Below are experts of layer 5 (counted from 0) of a mixture-of-experts language model. Rows are named router (the router's row for the expert), gate (a neuron's input weights, with its number), up (a neuron's input weights, with its number) and show model dimensions 0-127. Each number is 128 + 24 x the weight over its row's rms, rounded and kept within 0 to 255. Numbers have three digits each.
Before each expert's rows: "gets" lists some tokens that make up at least twice as much of what it gets as of all text. This comes from a sample of Wikipedia text that the model never trained on. Tokens count by the router's weight.

# expert 56
gets: "el", "al", "er", "in", "ur", "id"
router:121143151135115099120147115139114124153134153123153138120143107160192130115112108125113164162120158145181123149110126124130171146091141146147174101175076157132164161141123097149113120105129182151155073138150127093097151160097146125107134153159102172139139107135161156117126111136135159132148153143115097148138086117142125150148122147152142186099106152110132113114127107154130156127152
gate0:129167168116135141117132118138122156117145186144089122126122139158147108133147171093165124152151119143142102126169162089166157123129168116142141121120131150131126135151122137149125162095146165140139130154137187136128097142129154147083104162143113143116117136123135097080129163148096061174145140120105146096157114100149121135128140153153130093105149159140138176104151096147103139145151
up0:118147147120106176160123078126128160152142106128115089141113122158122160154105127132101090114129088107113099121137114106148119127103144137197137143107139187093146108121134114147152135105126110157151135144108121087130103148137143132106155146170098121119121140119160107081128175114132113110084150094134168082153133100124166146121146128136113138167156141070133117121165131131113169132159
gate1:156107139098141108101115131085097112149132143147119093117124130089153112149138099142144127104133115092158141133104111138134146128133130137105116142118111151173178152143126153157103115101138139130097111136103160077144142113097098162116122113107113113137152063112143162125106177082139125174114164151150172132118065073097106136101105144154118118096106108156126165105130145118153132118125
up1:125122134134123138113109109145154131117133094139160135135122126155169113166142122101125162132118116112131117100085140068146131175156148113151100108114104106194165113149135104131115125156125166089148156141124118133105145111101120117168083146179118128154141099134093143099173100121151087126107120152121133130179162135124133146137201142103141150179146109136138127101134140146128105109155
gate2:108138104126132107146138151110116147127115161185153165098134162161132147131148142126143126088142116071119072123152122117132169097175134120132188148109098147099112153132138119122107110140136119087161128163149117130107117178140115141142122115106150137106155122110094144143149139185146143121108166132147104116181134145120095098136106165119128160084147154156112135096108102154131108095121
up2:123115098101114173146120121091137152134099107112089136164151133146104112151152127143141133130114116126106132202093158110117119155139112130112136127138133099174156136116151156089121147143093139122138127085104121165143125118123120076129112120153133103131128134115170112147087161145119140165129028114161161174143155135159100146101116115126108141134155137123148097116124138122099102100149

# expert 46
gets: " in", " on", " In", " as", "In", " for"
router:166166104133136143087126149148150108142127147101159174122151115133160157120127084107136129159111129168147125154121132140126146140101138159117151109129118138131137154129142118121108116120148147113143104134156163087122155150109132114147148151184106130141144112139181149111106108191136158117124142161163099106162101170149093137168077118162176155133098166115151095127101101138096148134128
gate3:102100118146124124121106136080160171134135164171148136153111105100107088122115131145144125124109101112147109110117107111112211112120145098077184103124125132126096115109152135112147135091133114115162124090135131132108116144156120167179140170126132135105100095123187128111158163109148107131148137155115128117134121128150115148143106156124071124128139111108107145114085118104133075122127
up3:117119133140102121143177105111129173145118127115138157103131169121167127095138129133161088120115108131092152184141115152132130157123123130109156145096165097175124071155114139109090148120132138136099097134112139094122099163137112128175110124110153124121159121135140161106109145110132140111093083141132145190125143131109069154136121102112120139161148123151092095123120121160169132164156
gate4:107125124123123143126124123121126157126151161102119109114136135147172089094110151137150117145156125131083096125142150106114120129141123167067088117126133140120137167106155148106125101144163098151116164112181146124143095139137129123132142135166183101111124102112146139128131141135174119136132137193162145110180105140137084142142193083090141137145149138156144118153133174114128146121096
up4:145150130119146130119103167114107126146115114166094122126131113143148131151097142154059139134156146148120096153101128141128135146181115104114108128136098063128139126139116127123091097149093142091125105156114153102162123116128117136174135135103105160150162155139094104151075103123124145102114075143184156138126136112083133127079137131108157097111113108131123144123124094083103104105132
gate5:112131105131124098100154182144141129124134097147106123160145100102152135119150120125115163136119158126150122123147119160085132123128147136168153127145039151111168158143090116133144111156118136200146139137122145081121106118144107130136123117096125111134111084143114107148128148090160111137120087134119121136137082174094174120159117108109102130155086128140092105125095140124118099131101
up5:087149077148103106106142167130137137113128066185144114140131110113193133124129116121119143160128169152155149145173138140093129144128150117154117114156075143124170144136095104113156128137135131188101134124147126086127089119137117124141110116111103127162077155117127122151131118075133129113122130150135145134106129157084163110108107146123086127148105151118117118090103120168126125151123

# expert 30
gets: " |", "|", ";", "°N", "″N", " –;"
router:115141132146148158113125166155131101152152133124140137131156104141161127134121101122099156156122146104145117150120125130119150149099170146109156084139115176141124123101083091142117113119152161144144125147190133104088161129101141099129145139162109150152147115189173171100131108140120168110151137147118144091130123169167129171146085138127147147121087137101114120112101091159091130146144
gate3:168113092111099158147107153081120125129162189148096125140162123113153131153145126138153109090097096110127134152137165129127092097099130160168123095100161102127116105147117159118081107139090119155113105136127137110119123165127114177151100139101134122134065135114160126152140119134117134125110138146110125072149137151169142118094156113131068137094149145104105124137131161132127109114115
up3:140107110100089182149100122132112118092144191149087134166168101100129151144139121112162126114124122124127151120112177136121105117084131157179108096114163115110090120123077133098097127151102136138120097122119116133118131151137114165158094095121121113124094146134121093117163133173110167125103132119126150092122089129120130110119162111112065153076146123109110121135124157122140123123119
gate4:103145119132091116150148142136119090131092125147131129140111105102112132103137149106099128160130120154108136139111148130101088096137059160115155133102151149088147106131099136068155160087103150096139116121097127103164132099133082153129134153095113095141199095116139128149157149124144147126139109141155103101103147087130133129104123137168153158136117119163122129172106163128135101159124
up4:095144135125096102145124145150115109146115101146094145125144165108109111118141112119112143135132122130111152125095116116132119124107090156141135126094116182106159126142062164082165131121083111105141131153098103103161106128128124128130146101102117122115184117108114127145140138114121097123154098138123111127139148093114151113115148146096167201156081111178110135179116172135141087146116
gate5:135155147118143116096175100114160113161139125150111113135162097147113127135119133096108117121137112087166120100162147153113121153153084087126130110116123137131149103103121154145163103147113155145088095154102110139101108118148102120167122092152127172121146115125181108124163124143155131107103124096108088157186136187129161154141111177127138116113161100118112145144114140145150119169104
up5:169088128161069167129106103120070109095114131136093129153048147139139144133122138137079121154118123147106139171112128075120110119136145104132143143122132121111095127135099110128128168126121126100129160115093125139196167110133144145126128132111097137104133146101141129173100120093138142101114100160135142160100126111127116073139127123144125121115123132110141130147107104142158143182109

# expert 32
gets: "or", "in", "er", "o", "on", "an"
router:139169175183171127114159135099137107151143141125147164095137114118164130130110085106122142149136137104186100164121108114108156134121109148131162116181084189124128151139117117129126096108131150161138126141150138096107178157107156112126141113146126128173119122157180150090131107140095144095145162163141125109147093151144108167138121116145127157131110157115137138127125110156141124140155
gate0:126166101100136113141155110095090103122142140100125178117148150123110164134133134108136098147152127119151161148140074107130124108134139141129140142161093154164152139175106134134109127124136124106142183121139189104163136120115141120133153189081156144124177114153135117160118124101148131158089147130110148123121150121133079135146104152148150108151126146105091136105064113146135105127160
up0:135149124090151127187127174148146085126113116143110110145112111087161140105115146132141153118147109099112104146144118169147091122095137108082123138123119128107123118135114138167103120139127145139142144115090067162096108112098113139108132085115152126132074175139151163151116139153099128117124112113113165123160127157131162092144105134165192156113147095121165128158135141100136106111151
gate1:132134155135159119152112114118161159126116125121107127115095109099160149109111119146131151113116087116131183121142114123109135122149158110135115153143116146149079165150122112140117116138110144139111155119134122101162077126119104095153130204106111109134141133126113102104112120125112138090104077118118147138155097148113133158114150084171129198124152186117162102098143125106096167168135
up1:182112096093106129113179125148118118123134126139170091123110111146117123166109116161139119098156145144094078140118124130178122125119128159170125151129117098146139104141094140156165171149151103109177147150172125124110168168128151160122133099147122110105133106119102128178148154137167136110133145115159084128147155105137178110163164124125120094147143131134149117143116140089133114101134
gate2:153126139105132121139103148126129152138119129126138114152156128082168132179150139101151156112141150137157086066124112083124152123125146134171113139111089176060108125174166090143154108119107126148150131123132133121132138174113111132137139112163122133123174122117140122088147104115099110111099135125082116106179125162178128125083156130110109161125117141133125136147100151112139118167104
up2:122142143089119130158149178125128096079117146108136147107087149113123124118165139141131128153163131138122132100191143126125122130145130137131101133151114116113107149188131124111125149132127110146137115111171120113130142142154110108129171114172179149138198160105137111099116145123128137063148150085142091100155113105165127164149138116174137131128082152140123107119103123141156084135146

# expert 35
gets: " |", ".", "\"", ":", " –", "-"
router:144131118150148169108145162145140113143162144077151133138117109147116160147121093099113130154126139145136119121110136121105177134129162168166144083144112138145129161125101098117089103145142168122146099168163121080093135145117179103133130132134120152133146099212150165107114125134104151120162154167162105105122117140145099143150100135136133144124112146118143127115106086174112159139140
gate0:127083132132147117172101118160152101164099099119145107145129124097161090103145138149176135112108163123153136093092137097093165113098132106138121144141121123164143099117108105099124133129117128146144136125122145111161126124095170147128193139159116128116133130132114154135113115183106115169134122157122140134127149132093155119138078134144143139132144214139113161113154089174134111129107
up0:147143137099112142102120067125131135109127147119127092132133114149096122124122142113105079108159080132119142153144100166157102157127137116147130112139140127066115131134130143150118117135130141151131116109149105177099111094189124115163061131093137153129148142126114105121113136107179087160096109102145135105145120126175129147129131106141122127125106068135126097140110145093187163123117
gate1:141118135107137151165136092117092161112143107144111121098142106135124115145150137148155119122136153107115142151119133160136113091163167129102130108106118173114086084121121162136103113139079117141110151094096125150087106111113156145147133102101138115100162154106103130156118173106147093108091113124089198149101155095117119120101167143093096114114161141128074128123142161095128118110131
up1:149141144102157117155089166092140129146113136146114124119098142124155167157116142147141098145115145152119119150172130140179097107130150118153126081099116147139100087134151167135118076138086091099105168130125156133157105136105126157126105175132127127077112124150143069145142151118155119135117103115127132152120125113130153126090158114129102093108114121160087127140095117103106078153160
gate2:118148152148077115157153108177122120119146114135137147123127128104107115135140085076149108121141176139135112104139118106126133102170123134081108069113133164087151142152130109146098128162144152148100065136145135169136153139148101125126119126116092114166126110088136121129108147126162095166143158086078122137127093117111113115110137135144089101170139122121148115106137120123184154134135
up2:153117151138095159162174118130100100120102099113142133103109091121120136135109117137134081124106150138118147104173110132131115123161130119091085107116174115150094112136105123112137165118131123122105102152115134127111141135137093141152085103116128113132130103174086118144127119128109128148151123076119104155105066132092149133156150102085080111172188120116078113102152123129159123148127

# expert 34
gets: ",", " of", "s,", "e,", "a,", "),"
router:147135123158135141118142135142138101152143146113163165101132122129168143100103097076093118142098135132144141143124116128113146142121166170151169103143112156146146169123115115161103120132146167124158116162156155108100152151108133123110127146187120140151140111172152143095109100135109167109145167142144105108149125199149093153132089077106172138143108120091142106109120114140122150136158
gate0:179111099133121103174120140154103115099134164143165169114167136134118094133113132149094099139118143125102118128145107153128108135114173108115165113111159166131117089092153087184142133149153111120114160141112153166129103102124127156133096185106116115102136155158161110163136142098126134094133112126106172141134113111128077131130111133096119073149147109145128149151157123128119105105157
up0:081159146122142142100120120099177146129127119123129137144051093140148119129116127144133130123165125132123134129097111097097139131148126106138127145126107064103112130156133163093083136098146113127130109111129098125102148144139177126101119119157114133161125139118102129082165165192135112164098104126143095162103125143155168122125147098121151161093131152126132118090077096116130140156124
gate1:124134137116122152135160093138119143131185138142138105163144113131138097100120100156103130111111112140146119099159109100133142113150157118156140114121174148157125073100077125142150119162107143082125097116115113131059109119118113159138142102126138143104129109176076135102117115093116100078108092126115128154118157136100181138103123125091147110096117105144137156136112148110145108084099
up1:168107127147128147107118129160129145112089110096143138118111134117131124120125141083125122099125165115157168114092148122134099155140126132143146121164101113137154164156131151131132113137158194112105129163133158103152100133124102135115138119134100135129141168049141131131132164117112112167119170156118113101103132122103057125136092114176129163089109142105131114111111070136100104149116
gate2:116102127152137126125139099126127115146123155136116142097076162118104104099114102144123115130084125098156107121144135111131103129124125132137105134138132097155140118133133187162169077163122170112124111152107129131110115090105147092128119060115114141077108146106167118137162156114170113142141137121121137106119124185126117141152151119121159148092205131090146155145132135178119143131117
up2:139128161136078105140122147118147166097153148140164067144140139125113099122120120115129127140135176115170122107137172139138130110161139125119129118129136120152115165111117091103113167104115091123146130146144122122121145125148128142122126177200140129154147127124105138111127084099070086113120144135145119123128127109110101093103131126119096122124045144108113138077145152085169139126151

# expert 52
gets: " |", "-", "|", ":", "=", "==="
router:139119102141166127119134175140138112146161136124180140100132119128141149140100111117076142154097135112161118136103104141121156113095161128141167101145113143148145136107119103133127130113153155136149113155178164089122142138078164111097132153139108154142154108196111166122082089144101152116154128139139128129129117162141105147163092126135128143141093161116118114104102069160107146160144
gate2:097125123109138147107158072115091154080141089129135123140140111091161127148124134106115123158108084136087111140154093136107100132108149141188128169174098148122173109095109117128152144134155140156148138130117138125133149110138105146131122138078122117124147128133108100170111092154164103175102143113088097163112155170116161121131084110163111133120126132107094125109161147142121141140116
up2:144127119125124091127159182119129122163148174166132137122119137139093127140100124152157111107135147126150152083134177137147164110159127125108137111124154120126075125140129142159123104139056096140120114183123086157121123133143168122155169142170150139109156106132131157123151142085122156133140114125162193114163128111120107152136130164106162099161144122135143131128072128119134122108126
gate3:128116118108127104183121162125135117139108130116114111101161138078140088122160141142088114152130161110142148148142138104121114114128111148173109126146155144135101071158129141121105164116181121107102127142140107128154163102199135147119106118125152121121120093141141135135120154130145111117138172115156145146173139185142156162168064113084118130123132121117139117133078098135098129112115
up3:117110182138106146140132097105125123131137101119112102123096119149156125152143166124139127081087132109146120128135141117131149108121190126093154129133137128104144158132102158128134090161099112158142101111099107151123143146136097103130133119115117112138177157148125137143090166115101142125152124100135112119067150119090092097120118157173107127134057161100105131099136144145057114146126
gate4:097167165143156112080224173137102093136133153105144141090120149109180123132139118145126134122150122132157093128111130128093086122137100110124119121102135143151147112161126150106130126096113131124109120115121083148127159123160150098096137119119146155141117113166166148111128073109156134155139099129139119133146128086116145141078112138153121090073143131142144099130102139136135149126149
up4:100137154127114111106195176120103125097136174096139141078118167097167102120122134135098138142154110114162115129124131132105105117128102115141127118102150109161151127146114173114091129119120105148095111120101086143125161127155130084069132127108145139140134126161135127123095089130150141143122104140146133145139139063099132117100110129176100082098146141151129118145100100128150149152173

# expert 13
gets: "m", " f", "f", "am", "ph", " m"
router:152172124130149158099162150163119117133140119108147160091115112122167145137103086116106171187119125124138120168109108127061142125099123114104143114157099165107143133111123129148123114104160146143138109129154118089121158124107138121107126104165083169125118087150144128098116142133103162103143123148150103128134082157166096167189105102134138122114101139140151113122111114142147159151157
gate1:161157096145142111141159119142152140104175133090136161132119115108108100126091138123150161090123121160124169135121152177122147132082158140112126119110157144100181091155142147143109110110132159129180123108080122147120118161134108110129125154078126131139094085147162103106115138153104107107176145107113133124106175122165122141133121118107127126125124125141112115134165170096096183122112
up1:155162114130147118151184123153134138067162136119112109109094111144124148127117128102127138122106115160119159143105137202109123142118122114124122127123116131112188096128162132141145123090150161135182111079089117158111129124159111138126117121134124115143100101146156103079110123175108107132132130120111139113089153101155142117151144105138126157120118081144105120157189129103125175103114
gate2:130120122155155137127132086156126111117134101113148149140121094152088143115162117152142152116096192114129094122117099103081125109142111096130137120128116131131160104089135121127102080125128097120111131111124169074163152131142074150115102102128127158106110119134151120170115116177097169104119148120144104173103143102089131105126121086115102114144131089118137106149110107178162129130168
up2:112148155108143107124145183142145144133140193124104135121128097106133134163159143104124081099129151157102122109107103070147147111129109112088150099117121146118143151115136114075108162119144159132163153130078132137157151117135131135091107146131153116113152131130119177088139129161115117144119095095143139126130131179120107152120145126169150110143082152137146116120128147147056145162142
gate3:151158148130154118139083115115103098121159132095147103093105145116093172096120131151110114168126136104096137142118158136122132181125149112124137149087138112134149096094097126142121169112133109136115096162150130116151129107124160078114116112091080126182116146109093133108093143139084120120127098120167153150090088134131138091131058136148120114116115146141139099142099125129089113124143
up3:125147134117113117110176124101110148138143130156133145113132125096164108141128112126119151082146115161118137120189107157107106094120126136128116072130112138111140136123121136106128103146125160114107124134104135095102109134110133104120104149134141169078120115107147184135203137113071113177091109154141136102168152109150149157111153086109102104134180139105118134163118149109139159152113

# expert 41
gets: " is", " was", " be", " are", " In", " been"
router:150148122134149124095149123168159106136135122090140128112140103146126140137123099110134141143108132150161100181107110131130154098136137148123141095134104134122147135123144119134109108101155156136149105130151158072129157135110142111098179160165108120144149078134158155095079112171108167131151153125129095080175110180164104145144096097117160142098094151133125114141114089154091141140137
gate0:068163112140082111120110143175122109101094116118145100135133137130145135108134120125147104127105122174105128105123119097137106134157127098139168132147139110113118120122122161182136095147134139114118172108118076104116136105118078155114134133145173116137114104144185133146135134133123101171130142141109183082144113139135114131102111156129151157179142108114074154175124156127152164122123
up0:151083142126120140086172148133158110131123119138128146129129120139114092139121102110145143114104168128131143141136131063133138172130148114095132150086129155094122182122126140134153110129159150147121141129164145125130155116134165147183145104161150138109143076112146137159131144115082092137138123182071125110121120149116099177180110137148149096147114183127127154116115105120103121149130
gate1:071159109127141128162150070095198109151099155143131122128109119162121139126150090160131157123130099155116094149085113116116150114152111111146152135157098125155098095092133165123126112149142126103117115129091112125126116117149169139147128171089104134150103136115133139105121147155116105085145160110139127101116156113146148105109161117112111147166119197147100116121131152160157103125123
up1:132110157116126175166142130156096156127167132127109143108103130176131112120122098109127123141174115115100142097159139122161090112111126158108085149115133132172129127143140132112158136134116121170069095139135105086119126153115182148118131147115121127132100081121093141116170126096136160139147097131112094112174149107145148101113142180137143133089134129097079134109156159117091103117129
gate2:131090092112114110119147139150114150098121123087137118115148092146157081140146144090143144141075099120138134119144104122082120156111111105100101112151151116161117078082126100106110169098102127113151084141116089111130139134116125132113139140109113165085143128117131104120134118199120134137174130119194104137148141115109110094132115149090128125089147109160150129141112116146088158119150
up2:120134098123136104102126102146088176101167130108154129096141119101130086127151156110132169103068160126108109122145135120082136155106139087114108121131140153165151127107122077109101106115150091102140133157105153140102148136109137137143120165138152124076130123142136089103147143166114137103183128132188122123113116118127119107156116164104135120123093132182128123145119130144079163133151

# expert 54
gets: " to", " and", " was", " that", " which", " is"
router:135140123140139140114157128153152092163164146126121139131132142145130152124131095081117120151103125116168102130115125157113161147117158142143137093142084141139163144131132089137112100118175141136138090152169141095109151135100130111096174140165127136133143106150169156121114082136101152150146161164162113109155125136143107157161076119154172147102129174095163089099115107136101150134161
gate1:129114115140105094156120100140160121073105126084131108099139116116108091124128140135130125155138141126150109148131126121130109101164142125132141108099172134098125116154112095132074160089149129172156096129120131152075133092136167100143133137134112119119148141109139147124128090126123121146112130145058118148167133102091116137164143099151130105104140116123173167081074107124158156083115
up1:078104097119128077111133096119169163113154107124146156092155121136108088118111143111110161170077126144127111109119145106126118149132153127149127149126147160080142130085140141158131164129134113145145149126137168135133132100159138108101126117131129155123124131116072121116107144100087160098147121097129146115163130142108097145156148133132112178125151164076145183086110123098162109143122
gate2:168128086135119099076127135071125111141136122129105128162140138137130116117152163120113137140096091126188097093147081125107150161162094114115128159148135115104118139133113126115149180129123122141125130116137129132144095125112100157131155109116130178124153139115098126086126111110156136109103123138146140153132126155136124163139145113087149115122177138071128087121113179149065159096108
up2:142120126197131118144143082136125116065113108112124124159177113154151091127154131097142140085147116109125117105189151108120124128119158125174112115168147151128117157173161119147172109120133164114089157121156136147094147121136114134103146160113132114098100163125185130093147142128123143136144127153112142119099105115125110109165108102146156124157165129100139131135118131142119162093095
gate3:167135122155114136117103119145102130112191105107107103141119158123124099117161097140122115089137126157111108147103164149132129109154099109088110079112144161154162103118151111069129148131138134143104082082144179122110115103127125142144141100141153114173114114134117085087099110141133106160126131144146129144128138119089068134094139158099153135164105127128129124144093139123172120096113
up3:144101124152119080165138092152163151107120084144129113136148121118135111064127092155132100124137080140127099122094090150083120115134137098139090144117113135122144102110095118096143137161078120177131134125124145186113123142130073126115119110124127100086139131127109135112141076140129141118126118116101132133090133122149145078121114106124104109126082091139122136140102116071097122163127

# expert 24
gets: " of", " at", " from", " re", " for", " to"
router:145160123138155141107133144107133095147153147129127179108131124156152161120134107096119094139100150161185146155115113156094153140112147159121139103112100160124138131119098092112119082112162139122155098178160139131122154160115129095121148125189153128166145107161162139107084108144116149118119129131154105111131104161168102126150082151162147139096108153110146121089129096129109113144157
gate2:123131113150105110097133139126113135121149103164158147131127139163112110120133140094151112071097118142143150153117137113112105126100155139107097138090107092087101125127134113108168059123126107112147132159139114116144101167089128111148162128126124114131132126135106108147144114188113158127160106084086154115118114136088162118111077164141117137143103084164124162149144102100093154101094
up2:138125150110128147152104159148118137103118155139121153112102151145171181102165127130150133115133131132121148148116141075120113096058138123128162139112097139141132115118125141123138090112107112109180116139154119084129118171096148127143138167124144118118144118143124096128118100118151169124132078085133126144157136165105179153105137152135142085197091142118100129094123142110165166124133
gate3:170133164101132096140133135134144118121101149143150087154141126091102110101136133157154133146136138108087146132148123118145137122137110148102139144049132152147134095135135106108136088166090136124126116096168115154126087133104114172153134098168158134124130120127131152111115121100167124160114175116116139102101163130126149100108111172052103105112146130147105128166146144126161155094139
up3:088091092121184128133123144104119170132122095107144121110174172128145161126088100112088133147062119118140131148135113156072110133082147147131149060166105142121132127105140134139120128118174140132120123169141135125113145149137130100100099136154116154136073110132158134151089091129114163144114115119111104144112116136127115121129124087172146132081116105095149134123134127123151106135112
gate4:109117158135115096114127150143153068099158107123124140081144142154111119145100128157120138133134136127127134093084099092165104138127117134137099151134108156092086106103096111115149131160133127150137113152147114104145115170116104104123158130099118164160163166137157158174066099118130106122105098136161137093136134094115112156102087127136082137122178118085137147135142154156138119134107
up4:110138157125091098132113145138148127076171064135119103090130159146111130127128118142130132129134133104147131103080121105143138157146127150114120134112092162121092095093122114129136139145130122149153102158129146112168134150137120106127203146074098145159149152119164153163074121126084135136095128115158136131148125096107113159137076142151095114122159124122136168157129119147155161141135

# expert 4
gets: "ot", "ing", "op", " well", "it", " It"
router:117126122121169127084123126123157104165167142144142164094158131139151137122121092126114158168135134123154135142120105151115182136112127178114115074143113128132118171130111113117113095105141155148164100119167135119117135150101154116150137138154102138151118117148148141110120085194118136126168139160115170093143097146125125154158104096110140153097079164109152078153113104144133155134144
gate0:130099145115137138139105129100160151090197174105128114118183120145099119138140125100148083152149122130166124137138126118118152148093137170138121127128121126171126102119105152155119107143205109126155123131129133117111112134114098087134128117121137102151132130125088112139115126140173134159181105103124118156155144091170113127108134175141128162099112157182105135126107139147114078123103
up0:124105138073133137191101107164136116160142163152150122157138121176114081116077110109098128142190083091136107117118099130120126116103125145108117116064133146118128096135124137145115123141080142125161090134114054132144116112120162117131157146154118135091132124140122149121086130129135100134097118157124130144130150094132142137101110115152117084146142157158129135135124120167108121117155
gate1:136186085080097141132109125151115116105137130126105163102139144149113117136153167127148159156106147144135140109122115118090156080124119164116118090126140140137128190108126146115142155108126160134107115117129129145125136061173156113125088089120147123118131123113104096174088102139148146095165157165156162134090143125132109092133129150136127071104122160120128115155155127124167125118137
up1:132120151150092119086138152164117090096085140148147136183142106147141121133087150137131126112203118156120150135122136089097128125117132164172142148138067114137124127059139096166097086141143093117083131097138147109116147112128164132114139114143116135112106137132144107144162138099158123171144114144093104113154127150112160119112141119133156109144172104126134117148115102147137133144152
gate2:122146127079138122111119106145136179123133059134131113160140136117100130136147128100118122132144131098112111171092154168171122125118111130130095126165164127128132133108147145143117120114115106150181095197169131132167139158098141149124153112146126098134103078131107121143072119141132102122126114087111130086112107107105114140110132126136145138177150138105145148108137143095122063154116
up2:118143157123154153126165146119157128101075098106101142141160132132149084129153092161140144137138120117142144191140127139150141121141100151095105110139143114137115119119136089102121138101115101142152119171114141158119129127120127092153089183139102104105137117161163170156132104116117099163110107138133127022169137140152150132079134136132099144155130118131142155143113131121115131135132

# expert 17
gets: ",", "s,", "),", "e,", "a,", "es,"
router:128151108142128152131156130120137092162144159105157180107136122145153163110116105099107117132084133131154136153128102139116138141099162161140146107145115176137141158136120131154110097125138168131140114145143137111110132157077125113124137107152098147159128105166163155070111088138132167128148152141134098091124124189139101168160117101098158127126105131103154085104110114167098141147164
gate0:124174107161155147122116125136147124131178092120056130151126143104111086138115087104161133136106117087172141119146128103133118140149131120118100102115142170148144114120096171165132123134106155150130147128136110149177144146157143155128142124148135147087133136119118155131138121148175102129133094149149152122139114131170102146123116139063141133124128119089111146105102110100153075095179
up0:112163126149149159145092130136145127155182084115073123111135137125106129127115089114136150166120102105104126094145146116162134120145164117096115068133159152146142099139105155155098101110092141131106125131141132129175146112139142122152151121132123150110135135126130138169155166157134107112141109160139134128157115139176123158114099114062120143138161127136089153127115092125159068105168
gate1:115083102094106169151129159133137164162136158136134150150136118102126093156157115116128142111120147128141151130136152144141136150126161090136107124167148136128087109128099143110144149146157116110121125083108060091089096152166147167128123144115123138113077096114116152120104136113156108104145137157141092123134144114143146110164174109109092101140148123139141116135182114117082108184150
up1:123124125151133129160128108100140112111122086117136125111134118121120154109098124151096123121146115127109123173082109142091150148162123151072166133113105098138169181080156162132134066121126132127096168136141147144161123108093113173164158108110122114108171153128129106095109124154125135136122122131092135098097118114111076155120080151140139135128124139158082125145101155152137117098091
gate2:135118090176117148138144160135162124154117129121137138140189137101125157117112114112120105105106115091146129113102152147096164156101121140104127107092128170095143170086148121153119152118118098119103171150108137132156105070114112145148144149122096099106111113155154108146141097160095115130119092176124141097137120124127166164157078140107084114088143147143131089132132142133127115157101
up2:116135140110107131129115130153165121149152121125148129073142077096136069091171106129155135132151125165113181091110163117113165145121104133109095141126110144130068162141095109083148144116138096106132134130132099145137161118125139131146106107121162138058102128140133144125132118122128129117115110182133126094133139073130118128175111153136161130105155109131124126144128149143066133117148

# expert 39
gets: " |", "\n", ".", "|", ";", "=="
router:136124139135146161088147139125140120175145131132153151115130074147185175111108102111080154143133129116155156134113122151121144141101178143118151107153104149121142137094122122132114105100140149142165125172164127089108126141073172130136137122136119123156156116192155152120130113152101152112143152156145126119172121147142140140149098112136156169130112147096134106127123090156104148169171
gate4:129107150132108121128137107111102127160116108146112104176127114174166132139126093074105140120126127082153125088164101177172135123128131149118076134181108096158107097089112118121130137147123105125144134141105116139097122161109098120117122103119140107174152096149114114131147104096107126113088117112150119141156143151171129119144129159149131146159165089165088145173131127165136161146119
up4:121125131093127130083120143078127119170107142123118115148115117071158176102174097105125137168128107131110130109138116135129122119115123144093116102128139136125119116134132172139125146101115125112152151135096132115106140135119119149125108099128118107175158066089150145145143115106111102088133150132138096125177145148191130121135094153138146138138141122149105130182054154142089168114119
gate5:120136130164153140107163132124116124182124163072096143123163115138115135131100163159157118138122088130121127177141131142116109088151149135138115129107081130148110151127136121149093119082108112172179169140102125114144098157136141129146071108085114119155105143148130115149144130117105130155102148132154130089153135125160153083121090126129148097122088145167169144133157144134133097140097
up5:147121086118126084142145148128113095183081118060122152107162109138114135115071174121116118145124124122147105210144168170105128118157138134145107127079103106110154141126115119144118151121145102112125158113113086148155122143135131109118109105105102126148146122124125148131121084110157135119097117127130139143201120150128137150108106102118129122124110173154138121131128182137125117116138
gate6:144164132172127129143135134149167117075119127155124144142136116131172169141125156101127107119144108112148106113129125152140114158133108110143126147176108163135135089119112116101156077128092114149125154194135162127155134122101149108099116117131162110119132148107106140149109115109134164166135130164136118062118132109176146115173116142129161154157104101114123092096072129093119108154127
up6:144073136104101130103111129094104115164167123106140130128109139119082096111135116155110154124098163167106156130098142099140134060129132119118120110120125106117131146137113115139098150105138157098140106090101087110104101138153146158157129148134112151153112117163186133126145119125133091127127141105128135168131116106092128163056159133122118107108163114129132155150172142158143181114111